python train.py --d_expert=288 --router_score="sigmoid" --normalize_top_k=true --balance_loss=0.000358 --balance_bias=true --num_attention_heads=9 --vocab_size=8192 --norm="rmsnorm" --norm_place="pre" --positions="rope" --tie_word_embeddings=false --init="uniform" --train_tokens=401500000
Below are experts of layer 2 (counted from 0) of a mixture-of-experts language model. Rows are named router (the router's row for the expert) and show model dimensions 96-191. Each number is 128 + 24 x the weight over its row's rms, rounded and kept within 0 to 255. Numbers have three digits each.
After each expert's rows: "raises" lists some tokens whose logits its average output raises strongly, later layers aside. This comes from a sample of Wikipedia text that the model never trained on.

# expert 9
router:126142121103135105155057148093157129116089160148125119109124139136155125109114089146127114165135180139105133100157118166140118112077145124139083121142122115113113116133200138161186111100106127133102120153106138130144078111104117086129115099135117114145152095136159134127151128163143108101
raises: ",", " and", " (", " of", ".", "-"

# expert 13
router:118129130113146119179126113154192126083136141163107119082131115135128116097129115174114121148153134144125145121152146172146047201126158160147129116129120145093174106101113160165178137140087105122133098128131154132121124107118136106101123173154125142064180120161134109153132101100135125105
raises: "it", "el", "al", "ra", "o", "u"

# expert 7
router:145124142086184105147078092124115124137141128140138103099154172128109149149107085145106076160139170146074133133146114126119109134137110131139109120114134091122125176097158151132131122129085137103146102140150138116149097129085193110128133130129113125135156143137150111142140151131118089105
raises: " of", ",", " and", ".", " in", ";"

# expert 5
router:144140163091133117183090134117162147103094158128092107124117125107136136142149116141114138143161113092127147158171153098147125120113153126102098147144143134119129155132120142148119127127139143147136112120133141150075094144065143112099110115174113138111139151109072134125116082116143131117
raises: "is", " and", "id", "in", ",", "b"

# expert 1
router:143172176128146105147102153115130120110082161180117145142141144127111146149145105133098117143114159087111175112177130135175099122127157119099083154150114111129145151111119161130162109108102160140142127139136126142101091124098152078086123105162104175104181131139096108171128110107149113123
raises: " ", " and", " The", " (", " M", " in"

# expert 8
router:129158130104147080161107122083122143129087164154138141110122156130152139133148116124110121151122141109129163137158160155122128130113103123116131133146102064071169167135152127141144120122094140150156112123136119150120108156116154112120122139133073166100160126128105099108117123150123122099
raises: " of", "s", " and", ",", " (", ";"

# expert 10
router:117122199123125082180156110114154117125125158164122168113107146128150118114120104147126128168093120119104142113134137153168077152121148175122135146106121112116173089097165125149144108144124130147178128175131130164146127129114153131090149141142093146110151121122129120118115122100143107132
raises: "it", "ot", "il", "ir", "ig", "ag"

# expert 12
router:127130177135128117168113164074157118127080139165144132138123159168122113121141107135117093142115143100126142092136130146114089150111150134118102121122122105118156097111151178197127123109072151164106103149113151130143061138106143099124165111150152120120121132134127155107118129125164108122
raises: "I", "O", "E", "U", "L", "BA"

# expert 3
router:122132131112160117155119135135136178109103127148139146124145148154123148126125117118109101157133144153118182110196152131112120144117137122109111121153146102122172169115123135126208126098101138089140080113105155145171121106106124089093117101141174113117144124146105133127097089145150115096
raises: " and", ",", "'s", " (", " &", " of"

# expert 11
router:134140186116120127136118121120135152134064138144097099136165171173150135143121122180129127136149114074037137125133154128130074167126108169156095132140174107094175164096149165146136158140113134114132115155153121147125051110120140111149127147132135105119141148113119120145152130170147128110
raises: " ", " The", " —", "The"

# expert 15
router:140137138132127129173107150105143139098127180146093145163126157157129120113127095125092117139138160067112159107120123133149131131083139143116120179116104106096146099142122202161144109150153159163157130133083142155167096157092139102103131144165101116100141133114090124127119119106123112100
raises: ",", "th", ".", "–", "-", " in"

# expert 4
router:132131124110137106134119175128119148112140115126177164114124122121112151122161088111120063158138136103098137113127143154131123142123116114119071128127093116142145044074114143152140147083100170138111098198148124119125125110119120139093143139151070112139146129123097111109108051180133115123
raises: " the", " a", " its", " their", " an", " his"

# expert 2
router:158102118101143124155108149082148177090164149130089119110126119180141113112149096154110122152140172111102132144143098110159073160122136141108111150155091116106116091134144139133149112113087134121115081118141136111145074111119128099113136157138124146096132139136102135099126134139142148149
raises: ".\n\n", " and", ",", ";\n\n", "–", "."